From a checkpoint of a small mixture-of-experts model trained on Wikipedia: width 640, 223M parameters.
Below are experts of layer 2 (counted from 0) of a mixture-of-experts language model. Rows are named router (the router's row for the expert), up (a neuron's input weights, with its number) and show model dimensions 192-255. Each number is 500 + 50 x the weight over its row's rms, rounded and kept within 0 to 999. Numbers have three digits each.
After each expert's rows: a language model's description of what the expert responds to; "comes after" lists some tokens at least twice as common just before its tokens as in all text. This comes from a sample of Wikipedia text that the model never trained on. Tokens count by the router's weight.

# expert 38
router:548528570525491441560466468399522552588431461513449490452524436587521533489418452530575474421494471449447518528496514567477577526536568576512530565499517417510536457515548440426526502499607519
up0:580529549544492555583557545513494541506505428393527469396522442514578454506517538487412442543450526540530484484565485502532458504464509523518520566444406556489499519480538589496509537594531527
up1:458498556546533558448489527514468363539523496448525490553488460424565482563570535599444473469473538517477517411491525431546542500497499471491517524444447492520527519444558560520543493456496533
up2:461514523513543565488479506500491449405475496449458480582483412539545525615546554592551400454486515518439496462488464384438478403461549553479534455547608509457498551483555458474521500488521459
up3:587476514546525617520470482572457477502533452411455496563528576428435460556397470594524487427505471590485567529599566472493446526491465480510522479561461510467512537491448431545542467542566493
up4:446483519506516505475462473499391555573449426527519452542552469497564449525542558478472488578465504582538405460531527506427550507561518421563546473509463512506518488412483451538461497473514498
up5:488514552451489478491411462513494442533456524525453512431533402570544430478583474509472469424537445530510589456572569550456444544498423510530414384487448529442525461494555577461513559589494535
up6:551540433496485588508429437526450499368419505453527455488494469535458485523576500478559455437554493463480454547333444513532506480514564447521499533498584506470495520538523551438670526523403502
up7:588481510386453482581467455525540430475501430498608532488531526442422523458434513551569568497386471439468488491522428483551529577472497488465533499492481504487505505479462539525490543459474485
up8:601597564512476614495474483519435500517427536524432489547457516543465568472439542506494512506578554540557425537582494476549538562466513524479516561548488560517487499556461439498458503530517464
up9:453511576449504424471510501508572512487488448612464494500531416473502458564549550447511533445437496510503572533466491528381442517506486494524493548490387496574527428403456475433491465479476509
Small numbers and scores in tables, lists and measurements, after a pipe or colon, like 1–0, 6, 28 December, 33.1%.
comes after: " |", "|", ":", ";", " on", " –"

# expert 32
router:573574563474500494501592512462505503518506497536467516470518518426552568462482499480498472384444552412414470495508509544494488486515516558558483642469512486539527489553520441497551514452566531
up0:528532458533572564455486457522512531556455411584400539452548502454491564642556508509504406383559458341518561550527554578466427537539538466507536447481617557469470461479502500441445470482400473
up1:539515579465518441464506465538486565599470426389493425364496478461596489524475439459577474527515484522490505432596483547459480386460556413566505571514455491504502547653428543581490560461628478
up2:556531437559508427482444562478496487541517493468519463526464577455483537449558372503493559556539498513524442494523430581524526480493483477463536445407436513573581485489550533471493513456574477
up3:532498528522507550549502505410500586470406554476565473424604456512456516478438481401513468513536472498409390489378505509485530464453477539488532579457492578492482457502494514538489556559494496
up4:520519595474549561511581515508499450486509496502479555463487478477557480557494553551480358454393493599484553553475451563500534457421470559507574493567473450570516431584605463403546525468472463
up5:536479466559523548478531553412533550571507532463456508436503507494534482404552505516448548550472501525565530569443504566468495552490500635514506638533469527530509468484482490500475416515508502
up6:552499477513502501549508492437556496551527338527522463520493460487632505430520502515421529445449568537557557559573529518523507493455511455453374507491545484515551497479508465588511512405529507
up7:467431424536456397492548513555456520539530515502495513464538542463480524510557504566519473502340484517553470473523459497480519421488450582466481466507491551488504425556514503461589535511546572
up8:526550454597579472490511576494512502498524462510468388481528537508525410534541425514470495552442477430441518521511478495384506458517463477541523514451527443439598497528462523372479525465544477
up9:495495592493512430505514527435529512523668500392462570505474464523530538548527458476553456448533421501455529483585425531479486561405444397497584464494526527477421458482542574433482460526530512
Single capital letter starting a proper name or an initial, like M(uggoch), F(alvey), George D., in credits, tables and results.
comes after: " (", " \"", "-", ";", ":", "–"

# expert 16
router:399566474491521468439430540509466513440518490551527547545500491520508509489493482520447536536601514501456544544435535585568532511450450440499501535545493469451478549488493544469585402520444402
up0:496434564479455413481500436545457551475435522493497379389421576461499467411455539512394580531435541498568425453524561402463475553534601494523509466429576553471513467485474605498514532523523523
up1:431429511515546549565589469519469471507566494489473438445451496500446540394532527434500466481482593536419469527436503527517491492503464493524529464575479555543459404441581503511451508410493537
up2:471507516450577513448471509442410354472422434504505507534522501543498522432413486486571457481457521489502512514444480536483506520535536396517526410464453413503483540495565488512486524516504540
up3:524535461601476424625414460458490529531483523515477486499446558546511503471519458472543468514501482558535534517416517412544563403528498531536514442499468366493552508428466317401517450499565562
up4:534464474583442548528462386481558443573515557514498487579516569465508510502427582518550442475481457474512579481413504534467589539474505449481540535443503488488609470384576540504549480534516528
up5:516374384573567402520486419482507569471427466484616531481502494562478574477455430530540548548528480482432496533458566472548450539495610576547488405558556385561522478518553493461524525533479517
up6:441511470498363519490402407443325567497398451505513510478497546494509466381542422505486490524485489507425407464472499439475541556479554503468471529419519541456472432520456510488588467445510493
up7:527486504544492557473565452514460385436470525470500547479541576409486483487503404517492446521464463534463513517454559513444461477488620516520540449512445506576483534499502450560559499465535440
up8:509522438385528487540568452534510554554570464509534509563552517417498435620519522456545540432533485574501529580556525505527473479560668581493451577466461492489497508461565552568437569564412526
up9:537500435434483536444477564440530421498563528525524485494544512514436479440483473543421488452533514494535426480535524520445481416489505396461464514481415438466572460506494568466374474536480533
Pipe characters opening a new table row after a line break, plus header words in tables, such as Year, Total, Party, Gold.
comes after: "\n", " gold", " York", " Communist", " silver", " Ohio"

# expert 44
router:398534526427535502504516495488476610511522503496557479553580531452583392526463629512461617557503564553515476586556534497480518466506383412487454512428397603470506576515513437511555405554516531
up0:593450542523525498534549454493491447481480457536572450553437474526545519433587506492561538533538511450524519473462428610496425414535566516502551541510534470531543521476469432509480532464512529
up1:456508520458416480391445534527513587515446490490510549512454491535372521548512549537434452483544529403425537489522600500487492473506525494456510550498536486572519488481477472553505517424475466
up2:430552582463463519573482552501502465452466535343520514435508534481546470534452580454499488512507491517612524502454537491422528523527482525524539481567518473508576424383594498476514459433489472
up3:463461478548443576628536385460510495495430471437435458548526459396605412531485480497529506493442491533505483424530453467545499488487520483524530594497392494582552495573489586480540504525503533
up4:563492654507439484449435387541544479500552497538501552579465512525527512471586492499533488578495448529524555448420519552487494444528495462548506433571441533499446471487437476520514481449444516
up5:555514459499644390550517523531537563503495519470492527416562447479525463468473437492507502470490502414531459515410445415414468424485520545565453478521691558517506466506444512535483539397488491
up6:533524567487464534532497519472553487554577541451544459596547482474595493461534469536427610549476487536484549481554474583487626561460568504515508441513490602532439395468510507441469448499474504
up7:493431459492514444533545427616522518538510508405581478560496536577663483497507477477456577514540528589545434497594467489487560486492520482540540471522447539482468565486419507482458466519570431
up8:577481600532452519514541536469519502614380535535534553543502470420500487403641480495396518525569483458403549462578475519515484512533569546514474454518420422499503418510468508347499500442563498
up9:571496567478563484530517505485464509409480470512542480562597504414518393577588515439580563519535436542544487463472471669436384477514490467432544509494546603482505496538526431553499437524574470
Years and century pieces in dates, like 1978, 2014, 17|79, plus States, Kingdom, War after United or in.
comes after: " in", "|", "In", " United", " In", " July"

# expert 28
router:475519419542459529392531519509429502496506525632419540511559497507551436459463511400463514594500512432456558489524513570534481469580453436533512476583477522459459460468359513453425531489410532
up0:450485541461470418476492440517506483422492580526581455484509532512531438482427544542538516415451518468488594430415563440544595538490493509484559416485518525467478455532594457486502403586477561
up1:410475518584479555484481490468421530514550504497534477499449437418559620473451482474572483525515559500505460455444517518487471604425375487558462452536439475430507459490509511518496520535523464
up2:485536632577518487424450462465550496485510496543490513485464500475532532468488445469451438510447478493511562440569521489470442487472509514551517505581528440544478465530464468396584492482427553
up3:447539446466531473532522535541519567555522485551572509520467524533550487515550571443576459482443604500445497553556503542462487526474443433563456526513434517590447420571492440588477484445525507
up4:548432511502628520492592497535452518488520543495491528457564456557544420578409489588397587609562551418529490524522595468470503525519527518444525524483486467564590521481476599539549479527489455
up5:464509423516475551458530473577597492464529559418508470482478598473515590489567535597562457447540499513581479453477443477529485489539495508492487455511509492486498457426555498485596477555524587
up6:448435508574440525412401491524459435480536486519513467468534587504497446370432471500487531457509411385544585566490501478469431541517504512452528501481417441475510483498538471497527444490483557
up7:426425475461544559465553523398449465472488586402502513427626590505570474481442513481441529479508524472539382482452527487549518563474605525475510529481452494474508421542527477613487489560513445
up8:513479483543582449521521575496484475487500562466530566537512523540550450414507501519449538487492560506417455516384489581530551556423481472545523487493527521490567535494603444580507562517557524
up9:449532499534457405486481461550419521490511570517439404528456460485465503605449448411488417474544415511485441447574500526469495547484522482450485509534485585457529463516525418461460541419445504
Final or middle digit pieces of multi-digit numbers, decimals and coordinates in census figures, tables and measurements, such as 4,901, 37.91, 33.670.
comes after: ".", ",", " 3", " 2", " 4", " 5"

# expert 33
router:517502497516571445483506491417378508492489494473539526499493449529544425527462612496540537543477486400470535457395542513577537502479551525535457497438464497514446465491448581511536604468491498
up0:494514465514446519526606479536524487448460452493545504447515523455407416539441512496506481444572504415400586475530474436373511566509548586450587505463518514471457503477493586535509527475572486
up1:592525468490443486473474538438441561445533541515525528511444406414556414493402550548578439526482451458533449520464477533471492471466520476608439575554486606492447419553446431590562512532522481
up2:476563612494437527552492599525552537459522489542525494519404523523543550513522599408577460482471527503480472512532532597537556579498467424439513563551515494469455538356489502399436509602585474
up3:505493404507510527430520532492455531513438521468484441441479471430473504484560585492461535500506545444450397517494493468533417556460481484529507517589532481471428457495503419515499480469637476
up4:460512528469574486534512465507550470499539490495505550423411536501496515484535511411490491506554477459493617389481455614388437471495481430468486522475448554547441410432504507417478499554475488
up5:452500438540560450487464414446527527481493578463530547488613626461513471494548553420429527495553458415470436459511481479504518532469530474512585529528441469500560551443483563566515440504450480
up6:537506504466524493537449539480550515435534453578493453496515560537548456539454480514395539487388524471519546494423530418535446453494559557502521482475504599529489406551369568548463497483435514
up7:428478416478536535507506390556515443440498532482591456545500488493511439442537553451513468529437518480615556514486526460542427534545456548474466503502527509494455468570490486525437456472418530
up8:544477452477490506565563548475509483533509465527483523383487570517483522506468497488498561497548484432545470500530515413494561473526501543490500499425504580470566511407578521506468532524597537
up9:562565644421527557491502573448564458485474507576474565556462441543483481570474401484367474494538457515504391493461514579529456527510532438584524494499488518487496591425510556548490505415502496
Small numbers in statistics tables, especially hockey and baseball rows (14 | 6 | 20), plus dates, scores and track numbers.
comes after: " |", ";", "|", " 0;", " 1;", " 2;"

# expert 45
router:599509463561494504441418567543536512457481603419535511452513523528448398598463479576463525533425432441487541556434470478504540544492567431542512493547479390535420375545556443487550570467478486
up15:587560571542503551546496464538512542469497500494498480501486491503485513519441491484570419459614531468514585465474497602487554491519634397544502506490544515578512425495552464472452528497549464
up16:483509498500456442533435518551507573502548433568411514560559420436514495547535566516413551529534481444517634452511490520472505528480490527473468519614548489446571383519510448503467501501522475
up17:471616525410452457462509501458406563475502461506538419481597471465495482510497546501516503484471488530398566378475538509550561451504480502547552568480485461531427485522562516485499560510491497
up18:526533372564572502486579505524508409506520442486461535533537457463403486418492433445561422445479464473474423516527467490477533486454492405470484301433466515366513619459562561557513539520478496
up19:515552477531489492543418542546504415423504528499457492503566521461451468525467603464455520478490520533549505379466501458459575325520489538507524455377447550539449514510503566463512537573588522
up20:401486458418470486516555512523476434472455480567555495436523394587449497506448575524445424475524505511495514475467451515544559511458515505520431528519371459501548554530450496569449428579433608
up21:480443459525489550496437426527440430523464499483448367539512448447604434328454478500420534531473457440522534467501491448462589431490488491488503546511509486467524532565470418543486512473497470
up22:472573369478512539480532599515479510475484469599504609399532535458405525508509451510440407473479461486512556495545485521535578493482573454523531500504478442472527481495565514455412534462403471
up23:533515442452502546546533485492420547494438502537439531479494505544542493454460538511462546530523532513519456565403471504561546503480544509536420461499571506476438527445471506558530484472538547
up24:471558397567488480452445524507527531515491561587499532474526560570392514452465460464399488517515511468466424457489583586484521516454454469501569385503459488508567530458454512453467516509521562
Blank-line breaks after a table or paragraph, just before a new heading or paragraph, plus "The" opening titles.
comes after: "\n", ".", " |", ")", " =", "---|---|---|---|"

# expert 62
router:509547533523486495576555495514554494422491411509439489538530464487517556490486482521489464398475502481494554392553494552491524439571560462465455499416477474478532481399436469566528579381482598
up0:582624480497510522468483486561532481513566411517488448519422531534484565513584540566536481521522486522395528423530427607598582502492462461499546488500458451460422576537431524492497505440499383
up1:434514541474598475533406464485557477463470543591502471625472545428513588580541521478454487443462507494409522470506506606488482533538509476482476521411435514509515420487533549598510503509517440
up2:506476546591510460550479545507609474496527542434453448526622597504514475476495509411509510482518448495447514540489480461510520462508505482526425488510568559511470553431438509568538478515496470
up3:601534472554494511479504467549493536487475521526487489540483574522413462500542504462547517537403478549477535528536463562510549466484473542512494536527566375554423473452536433555410550448463502
up4:502453513494429472560453482438524475560583480511498545492499508457564503536481479458532525531522496573563441586462502576551413523512611438442506538540512489477425441509531575462475515462587523
up5:497449453487515460521510448490494416491562487521483523471497491493487548462502461511446504482484446456592448538493487386474455510490520494430583516562429472451603491554514454458437468504499481
up6:536436513396452503439517519487440526505561509553515528514481534486446482473579505528501531553508453441435501499592482531513499516509479490494451580468450551446491435479532582499419530448527603
up7:453536436443507512471563481434469526467474456462527455540612466508464515485374515492540528486430523528409523502486547435502516533540450456503546481498488431571566552456436509474530505508481519
up8:429550515448502507468550424491575566500582508583452537434542585452501563470527495478557487589506485464513449524420484447525527442483412536504555571453538462486487477615491515488508487488430480
up9:478523524539467503505490442454565410592488499527558513569435481493546425483477482569477514476518517573528524496561542530470407601553557521522535401508500520475454538467467463489525471481593567
Common nouns, adjectives and word starts right after a, the, his, like over, new, control, power, former, ex(communicated), blow.
comes after: " a", " the", " to", " his", " an", " and"

# expert 54
router:563501544503435524520508513450468477484480454484477558470608532455488456465526488564555467427413461557488524561436459438526519434466464590464500532575586499573490504583513491499473492516502484
up0:509478430417493392514469482489485547420505558496493513576467466539565549536310473485414528485526508443527550419540501634477500570515524559480514532518487507505587372480555542467475482448517484
up1:414525537485545554561466454441560552534507494587440486485567501448578489605570574480537471498529477439461488539607462608458465508482481507460503442420456498449512535474567497548558436495446481
up2:546537509524444510569455536536495519476420498476483512524442547526456529545444542523557391450549515437478553528490471498409467481517619474482493536558502422536512566460453467512505433508477491
up3:544457562550441548435534421553487464539532511451497580432444510553488474502547597513534510487430549446479571469469590558444455554522518468539565418482433515462495498561557610451487557544521558
up4:481541355572468564503505545509460501540577499564498541574435514554457434444478436512451427568588426489411550468479550424527464463527490534468491466523447458406473475587512505496500518558503507
up5:580569548550510519485507624503470515502542477519491365546423428653519458463500519519490547501574461443447519505511537533580486443478454531457512610532522450440569520526435509475489543446430438
up6:523507509480579529521565530499539519462529452539511613434480571496416534548488521595443559459485467543453565468493492511554426536540518486401437475509515483460547569541525559372591511516515548
up7:578502599482550604507537485508511522453515478611460488474448367516581478558487443506501465430451562588544510561524457590506521452493564445496616476508446517508407553597464591501498547535480464
up8:448511460468498518505515511438633608481553560480432486525531506448621447516553592452590428422507518443538480479497565527568561470506503472524498497479491475472499516446505431567514494513509529
up9:432579503470576442502549482489435448555487506517463459508539473535499504402585499490507537508447409528490552504659520435442443527452520529500527610498473579444514417567470609517543543547490493
The verb is in opening species definitions (X is a moth of...), sentence-initial He, has, and New, North, South in place names.
comes after: ".", " It", ")", " (", "-", " is"

# expert 14
router:503441543508503546553477495620495465429542464522570442520516501477472618493447450502554470604465512447477465420455466391508494577554596555422505536569423508451541507509479530480553469527568452
up0:522535484448512452420431509484579514476519548552572497540462468589489463505525541507445533524485562573544520451469470420559501533519504522460513428506540504566440501412345463577476485463531486
up1:554504516427472461544428515386544450514457527512494465422465572482478529454545528553469613546465503564423554540521485431497450530520474518519489509536396518522534482500529455443592402523466476
up2:643480552444590507432509489423565534453530513488515539489535465572563484391519519527556595473457637502510588501504516453501569492533508467534441464508600481494541519464521541518548566443453494
up3:452503458615494508590498565548491462506509525480483450587542488519561484500492533441515483530461495543502517576591557553500428538478403431413481501463466549460548506597496513502554435430541533
up4:413559533549556413500551484458536546466623458491506482540597535479607563411510522461506508436424505484515458488495502508524481502454447477524555507516520609506537486471517464586438490478516555
up5:467453438493523545477530528506469505503462456441520521496530483480587531535603553515429462437530551463461519494464508459439505467487533474454548425455388503497555480488508455503498535541434499
up6:485520495491540444496592449468517491559456559414506525429492521529535469513560498422503581498431442418507457466453512518570469521535449425554542510495552612493460412562465551451488489440539515
up7:515487521633425462540477495525558413499569452518515609583505528517433532480494449462451494467468483538400484464448506523596539437527561515466530528494493527465362533494446411504459546444516514
up8:535497545472443509591428433497466474456494535577576544531570508485527524456476494453552616468473434490534595522525433429460638620553522478496511488579590526525544550508545603472499478573496601
up9:504558468490508464487560498543496554482466490590500593522569537458616429427523559565540503444363579427461453475554517431570482631489524560389526466479528574493506465569563515504543466494487475
First piece of foreign or uncommon proper names and particles, such as de, El, San, O(edipus), Stéphan(e), Guru(nagar).
comes after: ",", "-", ":", "=", " de", "|"

# expert 20
router:561567479482587527595473533452506581494532519536415462544534429483588468455564553563548470555464572493583470541589515500518433471534398453546557574407523510498454566554529433540494502439538473
up15:629515504477390462525534472525514428517408507586454491552539476507476528571466470445521498525527522492529501491482412605460504590493493517426524533533502504498469500534501568497481442550493495
up16:520463462587488472463547462461550501526390516447403587458511508434474480518569515508529397498506496561553440469514517513540500520495532501587438542531515600414497379548555610485525503521524498
up17:446507431465520490619532480532485580471494457402479449567522485453426413580470518514559493454451466532509564471512476437468464563507603407510502519544555570503518502613543584492531515555513492
up18:513488420492482499528478406443511544485544594507516443462528493511546466454429510542495590513436395461428583498466498485480486467514531462472509434544511592498460521536534541508516469531402527
up19:501484497509468503485440470483527496534521483517596539531488491515468561486418566538493556498511507478431535506454400459471469426491470437473549485499449498531445443482536600498357505418511545
up20:595490465492465441560480473489579510538475488517422562504476530475558471488490456504552574503479499473580427534408518454480559539532406583512471512493447461435452515427428492492504420521517502
up21:453466514478433488549572557509480534522511528361507506470439550384552478457410469495368525486583480480525438484459481454515560482487458549545511492585463547553414409595553454463491487474463437
up22:501551417532462523407506471542468487545433452562504529527511575515507518455438564441473474515448466467488415516415527407455500440479458573496538445612497374511504527447506506499484543472460530
up23:493478520428573492533530445474477596457397480445462457490503523445463484609425525479407519474504421508479432520416501486573589497531646576490537553558393630544436534428454521476526535464474507
up24:610483472505421524463460508484540501501453522441474463483424516533455530474469429450608515579566451512531430517534487411454447463476534479444495488582505495484554455393476459508463488483489480
Clause-introducing words like that, which, who, this, since, how after a comma or verb, plus the = closing year-in-topic headings.
comes after: ",", " in", " stated", " announced", ")", " said"

# expert 50
router:479446509538420430441460494561530461544542515514531510427503494439551556505580498452483543495508527543559544449518506492460418520513465499586502475511496473454495507562421547411497434594516445
up0:444521431534628511464607530509465503450468499515626549490470535478420539415493537540469536424466507439512491540531467540535482513507473453584463487553486604503584539382459483436532453524521498
up1:423544518497414470456560477511607520484507435457493484541432523464302469558535545499565485443489609437522575482524492425495513517481554519490478561476550521507553515460541488534475449611437571
up2:348527491518389546498494556477430460447540559429537521514524553443584546425575397496525548492534493444509445479482568562523505436490566469479415468487522469531533503533442508536442493528600532
up3:483523635444427493467446560426532549484486552373514504553517484538643478449482529497451510488552514437490520455491518542518430653494503443473450552519451513490516409502530555404432554536538533
up4:535579565430540409570531484435576477604530478490492449534519469508542542501446543421592546440462533507509511543465514489511484533497488468536481536478476439501500482512490451489486496456556569
up5:544526548430533523550441583522373579410459520484364562519478541490531494474544505482459537492443498427541496508550516486472524521485468375482537570473494505470497583575428564497508498504512543
up6:502439466586524525371488560538478475484496489481473484569444626539508523487521425508551466448511591390442487512431523483499458495523522469523393485501470469545499545461547599530415523470575509
up7:469480494450443534486476484466468458499563471494560580545477578494483511509443534391561526460514568553444580419529485534493498517503592532534459513560526480498481509596494511503483563534494465
up8:515475552555523531450537496529550469529454509542538519567454438435458399552515562442522506525446479504518514461504534377517579546475515514491509481563427426444468499579495491473487543591497491
up9:488505584472524465470453505584481508532570495457478414553491523483422550513538524514611566517535420508484444467545492516490451490523508457582543549458367592470362447489486482580521447578489507
Content nouns and verbs in technical or explanatory prose, such as analysis, caused, attack, modulation, manipulate, affected, engineering.
comes after: " to", " and", " be", " a", " is", " are"

# expert 17
router:478489472489535556420502476457472448390470527484363554569605526536504498504452434520457579576440516524523515475438523418480582508525516595492479495471543456562524549531529499436400431488532474
up0:476493536538493451475516519605513437516483444473381590508455438555480502571496492431462519473434501453505517509533593467475527549481469628505496540506408438547478398550557476569552490547507473
up1:547511469501514457501469566534545416526428536551526525511544517537415560473507510537486540549502509458473442524439563555484514502516592553544481567467490511484583523601515517535560518452395497
up2:468498438575457518539463464523420521427494491553488625435532413560624509416589489461442507488512521447511426542468541546546509471493581441565516492564464525520434490432514540397462520504490545
up3:534459457517544540467499491474468358528420521415512445441567562485456492442552448467432536481526453550483498491514474383573478494424394464422531483553568470544535477457489506497455491538443500
up4:487549524608544496521454521479575577533654473485596460522481514442524464372524547533496510487537451469520668492508433581513421400502494461588478497410521627468408546378510530517468482593579489
up5:480415519397490549432519515434582474562437570479524525490510509551471510545604448562537421426488462465582521478451471540556483442476545536508465546454470375487440468423536530606463501512540460
up6:516518535498539425506462448442436474521483544506503554448553613564488511546492540456568475479538492442426485453595492525409549557482600501539513523450495445519468583470477526507488445457501542
up7:507545525509447515494489434481500496514540422477557490472562412376444508516406519523476577532534573498505424477438537483505485492497494536504522471590461504543397440474585433422453482486449429
up8:523423499516482498532473481516465462496506460466567422507504543539432453543476561517563572442514437473479523534585549366426541544512500513474497493564549468508447539447550640464498487451506414
up9:581514424574536587429475451486502383454494529396562570525493474521556455438414560530576483513520594437475479481531550435490537415472529510535542457536431483507376552542485501522512420502471538
Place and position words in geographic text (near, top, north, Main), plus the word-start pieces An and Re, and fragments like -de-termination.
comes after: " |", "-", " the", " (", "/", ":"

# expert 52
router:531509564504492471502525493480546557485562485562566470411494556506454516524529457434502495499439543564583374504487556524486518561457385487479497457497530475620518487447472439511560436497502461
up15:449526598571499481444501514446497513509440578553409481568630540497536488554551493498517523506536461481515509425497534470535480474508464462495606526542521535507527448462549450421494511511516538
up16:552527593474373524515527478565460469514522425458504481518483541453460538674531531503492464483527517397512630451419500568507556495495503542588542522505559574511504551547561465509442443558526441
up17:454421555495543442504511506547440602498534532539547572448500473417516445442535433516492429452537530467509546561497596519462500473475373509478526519436423525504463471613589634467572461503457518
up18:491442465623456474449508428518533482473470497507478452479488429534513583445488483469530512540627415447517556571613578519562529510489555491529516458415504498489475491547562485475536473498541478
up19:473475548486512551596585447537532523528449543477537482501481604551448479543545404495557488491549585501431339456521498508473525464463479479524524402557516554544406510455551443393557584568554457
up20:488499434546577562393459523458446666430574385487400588497464464448461491560509480445524404572444579491491560501453542396566572538501474514555408486459538571519476552471478463513485614557463458
up21:310560456571514491506505436481582505508508512466490533500529481486402559344550556534560476467422497532508576389505543580505443507525507399580512455426441544465541569470459532444479599482493476
up22:517498523382629524506568551489477514501478490435462396507406436590520547487491528485570505521539497516500574495507468439362518530537565564490523467593523520520433422601535468496572455577511543
up23:569529499609556436516507489461492521509491509508564490458409482441398557432572507490447416505561392496477523596390488471544438482486358414558490467502455552577615546537477501564504481568536562
up24:459566614418455632506571525508493493521592514486468491403486498503529504500565480557573433439476487486450415506417484502475500589441525481474497567532584513507494337548551504591431611564473513
Line breaks, dashes, slashes and brackets separating infobox fields, especially footballer career tables and taxonomy boxes, such as Apps / (Gls).
comes after: "\n", "-", " /", ")", " (0)", " career"

# expert 25
router:556477554583467488462609433531619555558525486594467433451474372431541444566510444398447527487458464557493508540539458482508462449531537564476436479538531542533414462463406480490442451477586485
up0:496525451677533511489399474473408533492568436468437532457505458490469525486520518537563416532470471476514581522442560425500517437488515458532525473540417547438489493489520405495526441530459470
up1:519567480575546435520481491522485444495657466395509524482532548545372507515496550471453478500516557459548472558457500410476560472529323555595517465599512489489430614459524469558410534469445496
up2:605519539479420467438515444465469446475529488453515563537482469602541517513485488565491495525547511560456524534379505485493514499498520423461538449528507366552497466470439511516506555430540577
up3:544458414533497516481538558424467565521451486501482408563450504504444574464440507538504495576475504519430459529421503489489562499479457500503484512415397543431489486555485516646434472448462547
up4:612501614462441541557507484524479489485467513604503539482483462457547511602523443547458447492500497512521386446352549415522610533479505513508489548518479461570419586591534512549434507455512526
up5:579489546525458565497521520492570460527515514413440515472439469479488560633456590526542481510529523470463536506494514464564480517489526450464526508455486380493496463530451465505495492447492487
up6:497469388499437478594547462474514425501381511519568515382480473478564555456523520497527463484498518519534439485458470534491489526502501524475480473492476470531479508477513501492541461557558531
up7:468446506526407590451472499544553440493574510445475390521466461480417506555505442450416413466525511464582520514469466496530467511530540497486466403427590484442487557411484604573583504524536556
up8:421463345536462489515518506555490520547477535539525519451535456474510551449442430478549453481435527437556531473415550487460546411478422527528540508490339591504504468455449468449470523550471508
up9:490511470490550532549473549454540468490565520503515466513488539500529496482533600404560433500584517538366568466473489530422448440504519517480500415515537498499495507503442503468551483543558449
Coordinating and linking words joining phrases mid-sentence, mainly and, plus or, but, while, including, and count words like two, three, several.
comes after: ",", "s", "),", "\"", " with", "\","

# expert 46
router:408517449499429558453507546440414524437554495556571555426518515584436412641529612475490527544463517515391417526474568521531528489527428584437475498563547456448479536381480425411486489450481560
up0:539451525583521512494465381517539535500504532527457439486518420502600479570441492446466427492504483551559488523544530443396554532482511485467519429488562471543479583465491449563504430604493487
up1:552519501529477444524503543492522532459483486440516453468527512509497485515517542480527388489525434515451402551425461503499481438498484548494484526433525500460494428516465470536531567518587500
up2:572528627516521452459503496520452476508497509372458524572479445485578619488483520424506438553455484555503432517515527476569509486510530494457464486435508544528409486542477436515495520498553551
up3:450518486540537451432486519499604415503565557424534466518519562434560552515482514517512441520480563601542484451572547481410410453468452566443518445525483615456451517342538457454470408484557567
up4:604502547483458554506627523492524577560500500440481479513589573585372548586502486523537419553498556394444547443467422399577580512544658503549474597479491505546409465523446437590509506504491501
up5:555584504524462390476479545481558403493383567530527471483479504538591515491566522554578573514393518517512560522496494635549525489479484430527518564417451513538602517435507451534494504525550545
up6:514465456477482486519513488540470520473452459521451535453553455559463476485425479429570440488530536537600455519512427479504451537500463530465492485570587511493482533493464532406423455483564484
up7:426549468508482485508483467545398595466440458456491537495544448548540537555542495526459445532533412479544439436573435591510537530520496469462443439461530408623511455557515567531467504450517520
up8:484483542475506437498555518551538583464526569473491595433472485469586405493487536503438510482549355503553455477492510506464490584512507413445405535454422596517486527616470489489567490525483489
up9:426479416453496494461526472454588501510568558490507522567567524610442561444550567484499423567493470499503507523507490477531559515507467578492488513525545572483501467494579462517439480437437536
Dashes starting infobox or list lines after a line break, and plural or possessive s endings, such as Villages, Plays, theme's.
comes after: "\n", "'", "’", " non", " al", "("